config.toml
num_hidden_layers = 10
hidden_size = 512
n_experts = 12
experts_per_token = 2
d_expert = 480
d_shared_expert = 0
hidden_act = "gelu"
moe_layers = [0, 2, 4, 6, 8]
router_score = "sigmoid"
normalize_top_k = true
routed_scale = 1.5
balance_loss = 0.000279
balance_bias = true
init_std_router = 0.014
lr_router = 0.00158
num_attention_heads = 8
num_key_value_heads = 8
head_dim = 64
vocab_size = 8192
norm = "layernorm"
norm_place = "pre"
norm_eps = 1e-05
positions = "learned"
qk_norm = false
attn_scale = 0.125
tie_word_embeddings = true
parallel_block = false
init = "normal"
init_std_qkv = 0.0141
init_std_o = 0.0141
init_std_up = 0.0141
init_std_down = 0.0141
optimizer = "adam_variant"
learning_rate = 0.000563
beta1 = 0.95
beta2 = 0.99
weight_decay = 0.3
lr_head = 0.00795
warmup_steps = 518
schedule = "wsd"
decay_fraction = 0.883
decay_shape = "cos"
final_lr_fraction = 0.0
batch_tokens = 262144
max_seq_len = 1024
doc_mask = true
train_tokens = 1362000000
max_steps = 5196
dataset = "wikipedia_en"
Below are experts of layer 4 (counted from 0) of a mixture-of-experts language model. Rows are named router (the router's row for the expert), up (a neuron's input weights, with its number), down (a neuron's output weights, with its number) and show model dimensions 384-511. Each number is 128 + 32 x the weight over its row's rms, rounded and kept within 0 to 255. Numbers have three digits each.
After each expert's rows: a language model's description of what the expert responds to. This comes from a sample of Wikipedia text that the model never trained on.

# expert 9
router:121142144135124119111164130167148157108130141112105157048091175156170083149111146094138102089107122172163071124087074174184144118151108138145158148105103108132121103077150091111098114159217124122113085115142162129117110101110131141170148170165124134123147213103104074102123125104113174118140133131154091076118153158113103153140094081138138101151161112184150110103103069119097153110076
up3:077110168172130095111124121100181141117106111095107153175097127130101132107139090131176140132166128091162094134153149138110128112167094129014131115157173128161078144147118110116174141157169148149123095044169127102133078154097184127049147171120136141136131131064107136122127134144108110084128130131154137040144111097174162136156168095106134163142127104081174132110197159157145152139144
down3:130146126130116106131124238139138162177151093110131110107146129117121078088107108176145176124093114139108185097084117155159155071157144125134126122174141162148083152161178106152136139119129091152150071163105123138142176195127062145154099158083153081139105144132118105202168071135129155137157167086064100145158090104167129146114122205143147106124134112136138153080113120138082138111136
up4:122076140144129170151097178117104094150101155107085128104108145157133159100156157118155097113103127169136130118100113109100142207110071099123138160113223144143180118124095100066148125143141126122138094172123145154159093128129096102167142131125115124132059117137131161088094157165068156200118119156139112095126106126113123126125110089192114162162141159087085118136115079162150149095053
down4:089185133109151051135143136095129146121124149154139135165111114141146140158076134098131142186166144097122169143116101154110070133090134166108183173105085147097136103102124120076102120178143194034070176156122161167125101108151135173130154122135107188130113111096112099131114114162132112130134110128099136125152169125119146137137112095145149097130056110224125197120112100116077142153181
up5:122103111113144109132075121221165157173108165110086183149143198128155046109168120108189094108118143106175076098150160159117073135183073195101114134137152123150132119133121163150112154062149113171166156094108129104097098115126176112135080167137124097112114172102117174155124127160160088043185188167196092129134138106088107115115075166110087125171140137104148132131043141143184124093104
down5:097129124105116127103165126085067194188162139211137108113090114141148210119102171091105101173167203132183055118138103137135191075118106173144107134151167125080161138131091149091094135130142119093150121151158127163110123074149168180120132132118169066120120112108139183134114104151124135168107110186114165108110120172104152116091096127132143121117129117141117125212156138105113143145159
up6:116110122127110082118154088141111128163061140182119126178138175125145145134055081077157105119148145153091152160099088121118111162114129144091083124106147085132107121113139132082138119132117151092171193143060130103118105115171084097140121166134206170119090105132124156128162148170132068096110124076143081092125131117137141170160152114138095100108108113121131169118127070105135141208115
down6:150090072109163134107124098109133163188147167126098182134177154103162122147084171135216131133172116107131147112136168072185099191098103130074114169126120127146135157139133147148094099121151172178144147052147152162104069106067123128152114127120108165118105153111086172048127133115088087113144208171121122104198137116093141184169133157122109116088165152137056163085160097143076125089166
Conjunctions and infobox colons. Conjunctions and, or, but, as, by, including, colons after infobox field labels, and commas in lists, common in music articles.

# expert 1
router:190177120139093115108109133112165179118116159162131117113124182089141136142140099153178135158080104142171129100131113069169153128157116126100137184065083171156133140166065183148162088154211131148155098137139175112119085167076099130140114220113165131111122106105131099072120106187095113100095159183142138133108143140112152182106151124183147059212122132144064125117106092097082108115069
up3:149142102112026119165118119095156144118151155103164174147160076102178072118133117159172128153144168126137120088131179134148115177164142146113109162142177122088137150129126103118129148077135146111160096171209151115191137103142156131167041126144151141155123159131095158163140136117104153125158107088116118153198080080137116066088078122100116159124158145117157047193132105119188160203104
down3:189055100214109115073158107170145053097138170150137133133140136051165140131119121146114193131115218176197178131138171079109128126156120170127139110074184161157154100093011153126154111113135120104100168175114169081168131181129142123069163118094088130078070157210112099107170136138121132121172129176141123109151113098143122129141218148161126122138148102126175101071183140140111141113121
up4:106110060065125127103145117127145123152121150106148164107078152069129098140151181162107140131135156174162101099118166134148118165110133123153102110125221140089126128128133122092135102086158075100092110111123075098121120101152133142052079129101156104147086151127161137125112124088170077138124126168141099122177116145083137134135191085101119134106143129136143107192136122103107188095110
down4:107132138128185161158110114149131121108062130113203157187121155113119097120142099132099185127043163098109154107115203146168072125124056114075111104120120130083143111145134131146100111165120120106082165150075106087151180173104192123131188098111142089122178192163175098159160143123127122134111122092115148156151104140065124145109103129142122198159136099113133106096094177124091124155144
up5:129135131117144196117059101114151138123089120095137117099098108188112135112134141157169130183130152155122068075158099122178110111071102153151107138165146141112216142179123111067199146144090126054147139113066085068070089115111088148100155135166085160133090098121124164106119151152173149133154164093059098121098158123120131159114119054117111099116099177091177128096122125132131092177086
down5:143112157169099182109137157075126123109121176143117124131077104117104138056067135081130143188107107146168151139134171115133078122130134122162122141120149142194135124150061127099122142125167127154119141171086127175080211157142170086179138117100122165159166130175140127106136130139154170173191109136104102164131113125126120159069169137137115152127135071154109110116134112181126135119195
up6:111128163151135123123164139111119143098095092137165117067074153139142127106126149141146137141173137140132152156112077172124186141189141166163127071121155161125166068089147095050117122094148109156209096141185105125128110131078163190119142157133170154127148142123079178131126109107114124116178108117158136070181134124106169098126100166116133083167147073145105115153118126109142171172097
down6:075165138071139103136127101165102076089164120129084118146092123110109109160077116108136113133147135155139146186130146135111159065084157132189140115114152097120125145106114109152115105155103130111115091152131129137151174119109165052121113069108107046110105174085150099077095066129079141135186169201148145102187109102126094124118146138158159182155134110158137173105071110105132133091077
Capital-letter acronym pieces. Single capital letters and word pieces inside acronyms, codes and numbers, often after an opening parenthesis, such as WASC, OCLC, BAFTA; also percent signs.

# expert 8
router:145184096116105118104102140118093124137166128081082163147085143085199107203085148190128144075143132190115093114149090133161132147125100155076070154117071122113122126115123094125115118117167164116149120128111118111127127151142121137244161149112171075120132192116128175134100139190199150094130152171094083117115089104073113174128136139146133071183122155163056105187153066126155093097108
up3:126171062120173129119147058134096135157182155139152169112094137070195093189079115083128132141107106120108070099094195143116164133128116104124095152166152152135168118122164167139134179135144097138177149149155111153073155096083085132151133142172150116166110160086081194148138179140119125131137105130130156120106089119140129177144126136112095085156136075118055134130103098105139119163127
down3:155174114115190115162126062119128062115144068128105139054198116121133122155163182167116155130146193138139155175116113087105119081160105091132133129066122116094165133102133124055133127180118111115103074148174153106108096168100144136129065107135103130161129140102147130140129129100122122087126175140150118172192103180158163183115097143193184086145159184134116097117100172062106149083141
up4:144138157105100105192092157111084132115126065072129124147110175122108141190147116152146143136099118168170112146131121154105141093106175077104142195127069134131122120109071113163150059137136171170143107068156117161119077108129059170149106120155186173116111123064192143138156134119202114160133097144163121100109063120150145112147125109096095081132147127068070145112106133077101145148135
down4:136184105115165120139116094105097104137137154096090178108114121152128149147129161088077110109149117132110141147103137141192130148162084184126142184095091064156082148161114184104149155121119127088176128072098132096159135159106116144118109130142174124130121079123185101174178078092142111119092138126149152131139139164093116137153109128156170103107137189123155059181114137119165104141109
up5:137102148058111154171143125118132079183173132146083121142084173119135137115069178135098073077130148126136135065211113092113135082134125121114157103111103115094141121158177134135107168147107148182161122128126132141184092173116164136120065122143143137139148111110154137161160089168079092133162113120122078130145076154108115106079137088107165145109111167096099113138039121230154159206110
down5:116114115134117096126155080203091166160138145106109157207098154136148157159115112112103195178100134173175146073101118116127115121203161156128111107114140086110164114131170164129089127171103109104142114156089123154143139081146163129139073157091117144188112092166129128119158123125083123137155144142161087118139127129103085120065047128152143178110125121113072077103185117145098178147143
up6:144130127092117083211110120132099119068122168167113128157076142181068132183101106184133102128163091174166136140101078156144131126100127120073080139094161109114129060118170176113086130116147128104143174176082142142108119114130103193103163133140121070141149123179141137187104089146160144139151167143086036133128043101079157130098186070140125116071108079132188173116129128130138115154121
down6:121214128096123180115122151133113062085154154119141127168146146127120106154148151114120128152105155120079141163100164137115086157128083139099187157093081050144133104138161120138107133100118126088118111123108148101156098148112084109097126087191149099162159155139103113140135148113170082139176154153163126149213133093147150169116168162156125158148203157135137087148104113171107129143115
Places, coordinates, taxonomy. Degree and minute signs in coordinates, place-name pieces like States, York, London, and word pieces in scientific classification names like Eukaryota.

# expert 7
router:185175085114121133108128076157091140175137140154143113143092185133098046170111156129155092184131136206128081121101138151153160116154061189119106165090156179121074093104130137140113148109199126150086110152169193157150127144053123071119145147140168142189148153128194170171098086123128115049111148141087114161152145137087111100131179085103145040128095169171088149116093106143132122149096
up3:061058140175121131117071109159133141186104147148112164147139195161136138160082181093095128129197111107146103092127083066162178197162152157119058130119105183156183178158116172168132098130152122172160136144155129053170114146113106150109134141148161117194094145151099139106172138140086111169089101159132118170104141124180118120169099145133121109156087144223135135161100105069162119138133
down3:138145157140138082076112117157112119065121143140187125119135110098175111135124105101169159096133125138129136113078152124117122059128111062150170104088085148145074107169153151113118144114111151170121209159175145108080149118131173135113143139124148146164143106187096125094101163121131105199129105176115073129122142136182116113138184166111128141134199180076154084125121120126172114082085
up4:213097115161120160139138107138166133106099191164122117151087154123181122093153172140121114086097076140189177120110077165099152134164184121054180122176138136133118113098159108135204124111120109154152126099083104143149138110124158118181139175168143101116160158105123112078149167132131155123143158098146140077135169127107163141157129129122122106128112101139173165080132101133127166147099
down4:104073121155070155120166013078099101135149133141156090157139142106134113174163132173109150084074086136148132121121160094176162182103114147114100090122081105163175125119171152138095136182119121084116085122099171109129123079155100160068130123125145165132143158137129160137100166120141116162119154113097067177100164139097063100143174139217093148140111096128149120114101210174124185134095
up5:134154102126161123149135164137136091088079174150142083115124092116169107089129156124107093064169101132134173129092165157137207155150114217132060107116156126127136127131091119130134123134196062147147149192126126058151114101118114154188112171151127131140146109111102111042141093228144091130122146130184108133189143124097149088127138122176116091107169161108068074097103115055111120178115
down5:141157105128142181144163165137119105125108111131113162148170154092165181134073070168107148173108139088167082121081177123131138116175142162149144154124104125139133088150158181126145185118115152093127124127141112104101117151126071106065094103126161166148114166124121118193149083138150132148148171173051192173141150101149109139167115176161161129069072122165187188122174174173169052144072
up6:186139069091126130103140129096151143114099076065179079109123141066129106114075146161156071119128144156112111140105098156131094129141164162135057208147103113122136120108112079144118054110144058123134151069078129099118175155147109157118152173157109134151110119108140103088125117137181144097087143088168167130144135226109104077145183118140156104113158158082212108128126135136153090143144
down6:142105094076097166142125064102087132150177121150116122154130107184132134100104211126144112083132131177135122168058195121121145121099115130099127157141173177103155084155078147160147162112131156058134127138117143122131143171128087101168157133085082095050112132135112082139106149141137148113179186113113140152179096150168110058072134131150034189105176145174086111049132174155154124124132
Articles and heading signs. The words the, a, The, his, an, and equals signs of section headings, often starting sentences like The median age.

# expert 11
router:152146140060064061127130086135149115142070113158140108126106147107119082131131078164082117143114161129111079144129089165125097178150078176116208094085107163191106077137107147094121128123158091126070128125106102068137104180120180147141151172104140165124176156105085125136079099163181156143132105119148089097108048134094147070160110130196105145126103121186118083144093109047124135118127
up3:120123165101071163150120088146155116100151111160108202122112143136195147078149138096105083171053174165109088115039153095153158155059134160146195134133099175113133125116067100083151163137167145019140137141120150091088100089114122130085139131152172182165091117148136116163082136175129147111073152139210085086123098073079151121124087131125109118156108079152171130131129184107110175121126
down3:086121172105151130088100124167102134163129142102147107075102100136119104126146122115188114153125141149170171105216118131180166104085091109138191156109129140143123082088165136151108041117134099170100133101097093099148109120162151137145179165156105175127158135137084152161144089170092103155087133142083118114185169096164124055144143163111120129158134051141147133152139146146100136122151
up4:153200128110116109083069138139117101091160124121185155129117135132153107148175120220174102166139099175178138152109179153109118138118103127111075107171083149131207162139091147088131148144159113130086146129097138085116183117106095123089162157102149135164101113098130113124170147188075092141168161073112069098163110107138124149091145109185106091133115091155160149073167183086181158105125
down4:102104113181108113115105115148142168133111116074085089127115150123133048082154172179145157081124161100066132115132088122144087152073108163114073155096132130091122143119118166085111201088197087105059178113154152173111112139171147143142120137129120080128108131100115082152059142133165135120099099125158132111130213118135097166150134172130076148108178094123084118160098147146078121119124
up5:131085093112153117120126096108158149067142234144148116053102192118063109117098164174132152124157091118121199099120107085174120090162129137085137126160157096065133142177161163113120137195111123138159097137150175215099135093095136108186151132169120149106116166149134095107120124132123118121066135131104154158154140111120140114084124136090060097120149077171120176134135164106133077095147
down5:108209172148192131187094084135146158173095134161084164102124137156152110113191156104124114129119074097181118123108140137113094242132048132159140178131190086166102164092146141163065151139120135144133186136115120122147085116064132139120142066106121134103157123097113108135142159095115123124170139119127121112174131129083142127116159080157113100161093081248122103124122081096171136126108
up6:153126074113106141121117099159092109126105175100180084126167161109128142141160116189101089163111135139156112115085165075142154122118098139083111153131186075162100078152112134113119166096172129147075107101136103103156114133090155089114136194108112113123169148086141120117138107086146150155132156162047197123112118120113120194134127101081085121176119180106193112112039109143115103154060
down6:125066096161155171085124143152154149160132154142103069153095192111068101150138105124177073097136110090103128165159119144090115173132106132110107108140168104151192136116223184144077114109053126090166167152137082160138134201140126081119101092103162076235152133108185143097097107134109113159092137077117128173131103125106109101136165144190119145134170144140141148150145135135137121124067
Pronouns and auxiliary verbs. Pronouns and verbs like he, it, which, was, is, be, also, not, plus mid-word pieces in names and compounds.